Weights of a small mixture-of-experts language model, trained from scratch on English Wikipedia.
Experts: 8 experts in each of 9 layers, 304 SwiGLU neurons an expert.
Training: a variant of Adam for the experts, 430M tokens, 4535 steps.
Below are experts of layer 3 (counted from 0) of a mixture-of-experts language model. Rows are named router (the router's row for the expert) and show model dimensions 256-383. Each number is 500 + 40 x the weight over its row's rms, rounded and kept within 0 to 999. Numbers have three digits each.
After each expert's rows: "gets" lists some tokens that make up at least twice as much of what it gets as of all text. This comes from a sample of Wikipedia text that the model never trained on. Tokens count by the router's weight.

# expert 6
router:485558460445517498484504492537484485494494513518517504518461551524466497469487516477527496504472432530510543461528592568550437482467509472492492539442472577418516513455504520520579528493569474459496461524548448493581446526525480527517503490515464515568499482462519456518533517459506498475443554491461524542508444436581498444517518508490508527469478493506545495490450460446518472481506
gets: "\n", "1", "2", "-", "'", " \""

# expert 5
router:538550458550447486476559487496515526488569546470544520496521472481509484572556482501495443511468560502507488423468479525473589540500486492494492551488504482635525543540483477545459522515478552534491600456528531534551521525487450578514539564477519467455513530535525528460447585497485499419486538464518480442486516584536501542527520457509526518505513489560597549485512494505467487487538
gets: ".", "\n", " In", " He", "In", " The"

# expert 2
router:506511529476506484528466539554567516570551508521435547471511487456454524542474484556551542503472506502466488450466467444463479509480502497473527467488634521454527538549475516483457431510526500454448510507496521455526542475540478451438490456521505548522476464484461515467452392615446493528511492469538601483527557461490514487478460484545506536536512511548539532489548499513513544514496
gets: " of", "-", " |", "|", "i", " ("

# expert 4
router:463382492560523431498524510431477477497461467413513445485501509479487505510497505547500523459548484586589466494488526520484471488584512537502527471496400474486495433541469464517588520521544488475506531537524546462426437512576534459543510516489434515467541533465527561529467540519563564470550504509478446496529480482498485479487564517501468449534513475462448434565501522507505458464507
gets: " the", " a", " The", " his", " an", " her"

# expert 3
router:547487565537504560478485517468454511456442517554410580522461488558543504479464529456440467542507529475508500568539568488481551526459515490516432498524541453521403517484553514467466516476442461507543483530461560495478483419466545507465485506538560419519475482425524381513623492518505437519495538462476565526515520472488461474484445486426523462502451484488450479530469514530522515542474
gets: " |", "\n", "3", "–", "4", ";"

# expert 7
router:501508519449528493532480523523497450529526539435523428500488469516507481484487528462488539473503468442467516561472458507481476525493498514512500508537518497496527462514497516519498488519479474555546491515480494538477576541490495515477430532485471533534524498553477504434519484457522423532451453503472424549430464533433546577521447515513474493494511558536484440518490478520524485537481
gets: " ", ")", ":", " be", " was", " were"

# expert 0
router:486512508501488522491471497492509521455545413527540396463558476472494533434539455460429504465615512463460524538512430492582503494512550477527509529507405487490526511513535508446544479479450523542440476449522445475418543530490536505522525487536463454471472495567465517528521496478548504541575527495550437519464458517489490554540523501486529507456584481496445569423421485450501570503575
gets: "0", "9", "8", "ed", "7", "ing"

# expert 1
router:479492496477504506525487413515503500513424502550511528550525539520540481467499509538564506551443492480470500506526472470507468426499412501478527460523577526447501468420513511488408484485503513494510450493423438533539446470413486450515502445454555540449518502550500540559434495449396548515475369609523478463508556526469521479452514536534461509506434518412485495489565544529441492488413
gets: "s", "\"", " University", "er", "ers", " School"